From a checkpoint of a small mixture-of-experts model trained on Wikipedia: 64 GeGLU neurons an expert, a softmax router.
Below are experts of layer 4 (counted from 0) of a mixture-of-experts language model. Rows are named gate (a neuron's input weights, with its number), up (a neuron's input weights, with its number), down (a neuron's output weights, with its number) and show model dimensions 192-255. Each number is 128 + 24 x the weight over its row's rms, rounded and kept within 0 to 255. Numbers have three digits each.
Before each expert's rows: a language model's description of what the expert responds to. This comes from a sample of Wikipedia text that the model never trained on.

# expert 49
Quantifiers and adjectives after the, such as most, final, different, various, other, lower.
gate0:117173135110118159139135123141135092142126107117129059120127116095123114125136116123163116149137143134136108103119121105104152145134136160169129089114101134117115128120102103105115147143137119
up0:098095127087152113114116116113133099167152099127128158106154129113105116123136119112124105125121099135129156172127120158148133135121155143110129077110158145116131165125115120089107085141103151
down0:169124172145137165114145131127117096105121141138109066135114149167147128096122089119148083126106153117171108172135151172100106085123163105153142113153151162142177150129093186123152129107118182
gate1:127147122124159135078168115100110144120139135143103126152119112131122108123168154120134147100136121099113077136133124140134121153095151134105085137110158123142156140107096106128121118132106124
up1:115136138119161113113092152131144125109123097116153125156114142088127158101119100096124134160138167147134074105130161143126150116127124124130138088133100110125109184111098109108115096108137123
down1:107109140150124134136120141070136139087158157128120122174124110125187125138125130117119130096121144126127116112134129143110106113142115161157149147123113127099137124102119121102123129109169120
gate2:164110114129074149138114100113134155135101140152117127132123123155134100104113152118117106156157107096138084192125139129098118152074135169070138119158118121146090144133150162112097102150124135
up2:119139105143166135153111137137162128136201094082103118147106113158140109084113120150091127139111137150133096156145104139168165165159100164134156130136129110162119090146101140164131147076155115
down2:134108118155159141077115127127140147117079125133134124091156159110099131152109165109166179143137113136149181187196150149128137118150097126116111102188129148114129111154134101143117117162098114
gate3:077093133132145129106054104133147097132121115158120109116150163119109119117084087137144148112123158134169157162150124072098099104113138154150098156111119163152136166107137113080163115112122088
up3:132165122095086113097085135137119082145148137093083134132145093107143122127119115150139118148132136131184153141075103114153156105154138147148122106138119128124151088133119108138131111115136130
down3:138099095161146139173117136095146120134134160134114136126132133130155113136132113151154159139104096119114163110130163125129166153131087119120100116103079122116180173119112122121088115165142112
gate4:177128164161109128161136118099125113128138146147136118136113111141113147122106110142118150158124171129128118118092111136179134146106125089150151119141109156143092159135103122102189091135130119
up4:118112169080132132100119123136119130138154117113126127144158124133109171119152127136124114159120121159128096102069108124120148173105094095149131173138078162084158101141147126129137142138131121
down4:156144143138111168130122138145150119108145109111123138107093121071108145138099171084145179133171119135083070101108161101117124117114132126139107170154164082112160121087146150135163139165159121
gate5:141113089150139106115138139154091093109159158098090121163126112082137141150126125120146094112196129114123128142077098121139131169112105160137096110121100134129152129119082174135127131136159116
up5:181096088162096084159151069118127136120157118122149125126125091122094136121112132149056167113112126096155096178108108125123090165111125100125122154149129132163118105118119112164133162121165138
down5:140161134109138125163106120123076135134153132182141123140122076121075133151162144126101176101180162130121143165089132118143136100117105140134117136161109079138095155141100103081126155106109129
gate6:116093155129117130136093122150133115152109125145101151098165150113112144145137181192136125109109126131148145119114125158139134111130187156152167086108148147123140069138119168109130125165147116
up6:153142092142100098129163078133136123115121127196129093096129130087139135125118107128094103133182115130143102113159171124156154123091141136135113144155122117125101146149111139110147098074135084
down6:115133122135155108151122090115129126105115091139160142121155161126140108096135111090130134107154129148123125120117106124184147157115121150143158083151095127138142173084117127186155124152149095
gate7:138149139113120098147152107115130115121156095149139115143127083079102149152145150104130149114128141144147149104125114068174109164119167102101135135166163089137197114109143135108120169156120091
up7:197127137113110156137097077122138115138131111133111129128185115138114123102081146115115142108073136157129124118134135139081153114079129097158123158129133135129132148124158123127082131114200094
down7:120141158131143135114078134135144079092166111126131119109131109170129135151116148132137133142104096119108133109141128120120138085081132119137137158111122142156139151130114172126114157161165117
gate8:147155132145108132129112150145163119072113038119095108132078111132161109131157119125122109162140182159106103162105187152143131164139121090126150176103171164134126113077159121141167140145166084
up8:150132106144113108137102121118174130144152126142130142114143085128107122118162150120150139118123140177106068103130164086164137106118169135126145102120134175140168119117130126171160097103145158
down8:123126138163140109159097137112118109088158134137187154129097135114140128126153132119142114129153173124086107092162133133087100168080123130127139116107095145173137140140156095140132137097085144
gate9:125111162148129125113143146149098131117147097159127118131114063133147138102190121109125124150111107118142141152147132115091155095102172143135096129109116196129101132103109122166113156123101151
up9:130151128107120107143134097163136105123131132166108111092127123163118104126150171105129088143137110132108146110101127152098122127063150110094139147152129123104111100145149125161099140115120133
down9:154092163155141122112141126109147174128117125152140105144119100154129149152131105099136101189092140096123128103149085132123137128098109173119150155136172147126096143133100174091139108102102110
gate10:128090138143113110094109146110133112165109158129116130160151108132138102102111082135108108113125124117136178132132094123096147096173100091131145116126127084093134131163142116202137147132145124
up10:118105156142113126103117146135081183139135112102106130150132070106121109123159128163132147139103154155157127157114112119107196082124141142087072104130117098102124166141133127157126147114146121
down10:116123134141106137133121143109133121168109119124108163168136099122094127145079102115124167094149111134123089096141096106189124127126113138108161125126145093124125198136164131136096145137146071
gate11:114120127135143126164126107152135112119088133130120140121131118156134166116122136105136110126122128111148154108101073125158079120093141164158073152133110141118105118120138099114086115149139109
up11:129162128112102157107111177101118099100132137166138128107087176132135112139132118137147113124120115155128143137156093066113110126149150146101100142178177133115160113166106107139170115139154138
down11:153140103126108104098106123119145110148165080137154140114094141131119154170093129172175105135142141128144159155130118096156135124119142133114153130142156117103156130130097170168097147125133079
gate12:136113136139087095138131125147097152088128126135144139140147132118140132116119098133164137138103110111092140173115111107116139149175070136104140133151140119160128130147141124162158089092121141
up12:185143141115125136160124106144156146133114104160128155117101132109147163104077121113137146119102136112137096154152101125132126119132109104138146131089108119125141128098132124184136144156139140
down12:122153122139125147112171150137103146127090075093140138169112129120071112143178101070147154163145088088131102076086165146127158097130128133088120114115129108140151117158151132118135147146116130
gate13:137094133091179173130106134132143139127105123135082103118163122147131140134105144135152110061119144130093153140160155103157069122133093136130124133125116150112144126125138137131131124148124138
up13:141108102094148159126093107123140107130153168126074111119138106129146127115155134069113138118069160152108102169130136106145140113124154124128118101105123133164086130118129173117084091159136157
down13:111157092151187120136122118118111112131126126112151131148143142112126154115139140146079078109142089143127125136135129112116153150132105113132090097101145125120139122141092142124089100121111130
gate14:171132147135135098118152127117176108116090129124090118110140127103111127133151125117118123101102143099128133105142110091095126131161102116124100095162096100147180119177150122088146143114101095
up14:132113152175154123164100112092141137170152143141138066154152148114142096146157080164160131108129179118112182116099172148122119147129132130138108111179151150085124119170136092121160127140129172
down14:140105109146126161164123088153101150127146125101153168117127134104153086123123115094112137094147074177119166163170121133131112167150099122110149118141140107130122074136116098102120126095113108
gate15:173081177109149116128091173154136133104134150133126146152125124177078111135177103111128170131138120131121102128126155124091107114140149111133164172149131126161147134123151101117111139051207137
up15:131143106124094130127094107089141123156137122090167121125130134125156152180080089106131106140144142141094156154175131149128111142126131171076141152141106138108137152135113133074086113084124133
down15:151142107160137163058092136129168109131133118125134154125109154098115119132107109183133132134133130133130129146105084087109126131143099134146100139189090081142105105087087152096112095116149116
gate16:178098152142103132177128117112159081179097142123111120154100122057143102119134105180120099081099090177082129094098146157141121123112139110145142061111101120126116136143093142112114107163130114
up16:121079130147156130074147151126127106126132132137108104115136085132144135084189125100119166163143148119107126148128171143118118110107113114096106131139138114162135113155104137135121142108146101
down16:137107165164146134099142149120122093133108122075130163127116146159155138106152160127149150158108086116119119150103121133141137135150148144136135132116109104129086107139103124121141139153089118
gate17:125128134152135155095162179101098124114133106140159119160138135090132100093135134141155102096096115098141165144116159117124106151152166143151178124128151111143178113089158159100121133200089120
up17:118079144127111123137146121154144093092115138092119135081143136116130106149144126098104141140086096129160156116090114163158187152113103130134125166148123092133118147151120100175100130118138176
down17:104113112140123089136121140134118147118175139116137136128149155134089146130138125136150140098131077129140134113101113120084082113126100159148156136114084139090100154147080130137198120117165117
gate18:122132128128118138124128119131140130149135123082112125124147106133179126106181114109152103116159144102113127096099097123136115140114089131093122106097129168131104124136123138132107181122107113
up18:136158157102101143166117158104124148138093120161116125135115109096108135125093124120073128167155140090123127076164112105140124115141101123131120119143148125134106105130147134131126100145170120
down18:185147157102176123102141124105122120103105116132152089095137177141157133140109127132162140133143194104113110117118138139163142100137133105122144171145147107144112139142136106129118130136170159
gate19:120165147126113110150148116147106135132099130127116125150180130172119103101136104127131121156117143141140128107154119101115136156107131141097137118116115129101110147090088146175140125112116091
up19:122137106156189168150107138121119130150154102118110142092104147127114155141163150115155130160110141152106184130150117101116137102125125118167100148143128150113115104152093136083127106110112125
down19:105077157092145138121110124126129140165110122178143115102164094094139165125173077150150116134119158108115148122163120146146114094147094130135125104111177124108103131132079125099126147136153159
gate20:130133140104136122090120175151140114150149107170156148091123156150132137117139148119138154102108153082107135133153123124120134147145140098134156100108153096138117121145145136155128112113088133
up20:143101112146134132110155173162124126133107113134080129158158096058152091122099120101146143138126105104171175153127137128162124129123132131093128156134141181137152097120149119123129149115139159
down20:152108119135097152141104100174104127143094090173102153100112142117114168102161144122135095104169126149092100102104120128170160089147135167155081195166118126162154132150130151114111147134136132
gate21:146160099122116082109147133134114136138188118153127099161141141124091133141137123165139097117125139109157118133189121130110126128096178127168127134129066130105117149092101094144124149091121108
up21:121152136102100110131137112157139184088109131145103136148164157134157091127122146137148161145119117148113186087128132149114137140131128097144120154161130111151109129133131129133094136149192114
down21:104154110124132123126100136164135093145122150109135137108149166108134110177077122101096079163145153122127152126085156107143089144150156104134161138135147184137128145148131113112120088124124101
gate22:128130124128116144101155139158134139140124125067108120154129184154136099115149129145111136159142164117101138100114156102144111169137086101103165144086142080110084135074159093120133151047183197
up22:079159127126141105144080122097101108138178121137122129151156098148087125064140153075120145128175129141124131168136105126135183147125172118106113143099095147134137104138089078139118129119180149
down22:134101154115116133139118114120116139135128126188113156127128121087089140120131070130130152124123113113114082133154130120153137131070109145167093149138108122163178135141125140170085150118145108
gate23:141162167113159108166112125161168102165158143118121147091114136108196143129156139135174120182125112110118103124139131151163110121114130110133140106115110125148096096120165154122116135120120127
up23:099149132152104161079095131175132192121152108132116133068113141147160117146148093088145133111086110125142109137136125142117073139131104159109070127145096131116115107161081078106112142131107149
down23:157100142144112151125162112160149187124104135116132110130122117169097155133110133128134115151112137126121136105175136140111146147150120101128144159148114110102104115168107151134140082134160171
gate24:155105121162123118116099128149159092113103171087144116164133120127111105110149081147118136149143131093116120081154120101123174078114115133176156106154095131122121083120153154118111120160148137
up24:099144133163082097119139130097144107144166103154136120135124130121145106140148144133117108102150114101147089138124136130165106145137093064070093170087125138100124130117130121128100146162126134
down24:122174159154125148118065159109149145084109096116109110128120144166110163083092120139111149140197147130146128135105101139130124153141130138128184119137177155134108100170177141102172099109097118
gate25:098129101123128085105136129153072134156134128138195152105120171163107151124187103115129125136146143137099166149161101138102160139080114116119133122087136117167144117127143124099100103138141100
up25:115159122143142094105130126144149069133150092131108148123148146094114122136154099150105156137131147129170150135093169079108095160134099117168077126134124109109156170151093165143101090103126120
down25:149149116110095108139183161133140124122151113234128137117095165078092140151153115108167169106146128127143149093151176110151162102127120162094142112140134113116134110144139095150107132086170139
gate26:136138112094121151069097123100082135130088123120125104155156157123104112147125122111181143108130113095111173136116110117129104131146141156113158074122131108145117130064165158151118142141125157
up26:160151112112177157119096176173166162057136115120112152133141127141136174110090112046162149108134120091152130099091114108142162098130120107154143139124136112194141128101130126105137111136120119
down26:130126105181131094125140168132111139082130143111133121081149118100110143116116154142078148104130115128093120117110122128173124117118145138129145151102112121158127114072071064087107112115165145
gate27:114122157112113076134106085144098116112112120090146121151086143109148151105096153095147141110132118131081149176109127133150171131124142119142133109122122125132144136141124113164147141130118154
up27:127167120121127100095138123150100140127144113086161163127072137125132151092107166150167132149149151155104149132114145137175139122098117122147126138104088117096146135149120139119103125138118162
down27:127132170154145113156131101151157135136149146071157104130170128134183152083142172148125125111078128142107128149116150127086115125160122144145150149151113119146155120116107139148130126159145095
gate28:086110146072146113086121136131087135144141095111113137112109119153091169142169130090109127140120131095121138150134124112112119064132108114110176168136096154114148162075135109116123099097138105
up28:111168069140141115133136133158152136127150170128130140123153116218143132120161122118123093124134107129181181138133178129126131148119127128132104088135117125115163139108132114116141153164127109
down28:111138086125187108157093122121110138126152095129096132079164169117141114139168117117125134127122169144112144098056107182164080077165162117146139104101124150099129111146148138143137108134153125
gate29:111170128121104095161099124170122152133151080129155137132116157103142127092136130114104145132126102190096124106121111130144123111147141189109112116158114133128138109135164101130129150117091117
up29:112131181155141094093091148176118121121104157123155154077124095162152123112126090088133120141133146152110131100135098135147144110072116140153130117156128146138159104140125126138119148132139157
down29:143177123149139160152139087158157082122128154121134092139080109118131103125147156122081151137146121116176107083102134119122124122113106150130121148143124112113128168113149116118116118154144148
gate30:097151117158144071120155145121132137136142160116108084147110103111142113112129103131069133103127113091112139178128102127148120087157152125121171139116162131132110106105116149122099143157143189
up30:171068133135101147141127129105127161127130136101116143139096134121136076117107122152136095118113105154147165158126091108124123138074126138123143140080159085097098135118096135119084115116152169
down30:119087119164109186150128151098137124117139094151143117142140160094120155179120135115154140117109125119111134166146119104178131126099133129134169127108126140120118145127094128147097133088127152
gate31:100138085116110117136174173134156139113152150131146099132108163112122140128163089125098137093161102117155083121127155098133119118115160141116158114119132111118162143089134119170134160137122092
up31:159178091121030092140126186124178084109152147115168107093121113182117140146158138152109134162108117151154100142127145134111113129125117123142145125131105147138148106143117105091099156118176074
down31:120096113129152061146109112115118148123139152129103117104109145162126138138121123117079185123096117140108154138126153151155190167144116122159068032146120138140140146136109147144121163107149108
gate32:128135140164136144091161105120165124175137113140109114140119077121178131158109141093097148110101094134136134133167123119125135127145093134085093173139121153135114151114129092137120160113136131
up32:116162131121121133145145109114159108130107159128109128149121092141144144088097154134153120159113144128116150072099106103081129138114140152148099199090108118138072120091121161131118156123132128
down32:125142134171137164162106134168144109112142129143152101115106085152136156071170141151137160091147168152134102133141105156159134132152095111130128142148096147120118131094118105071098169118117112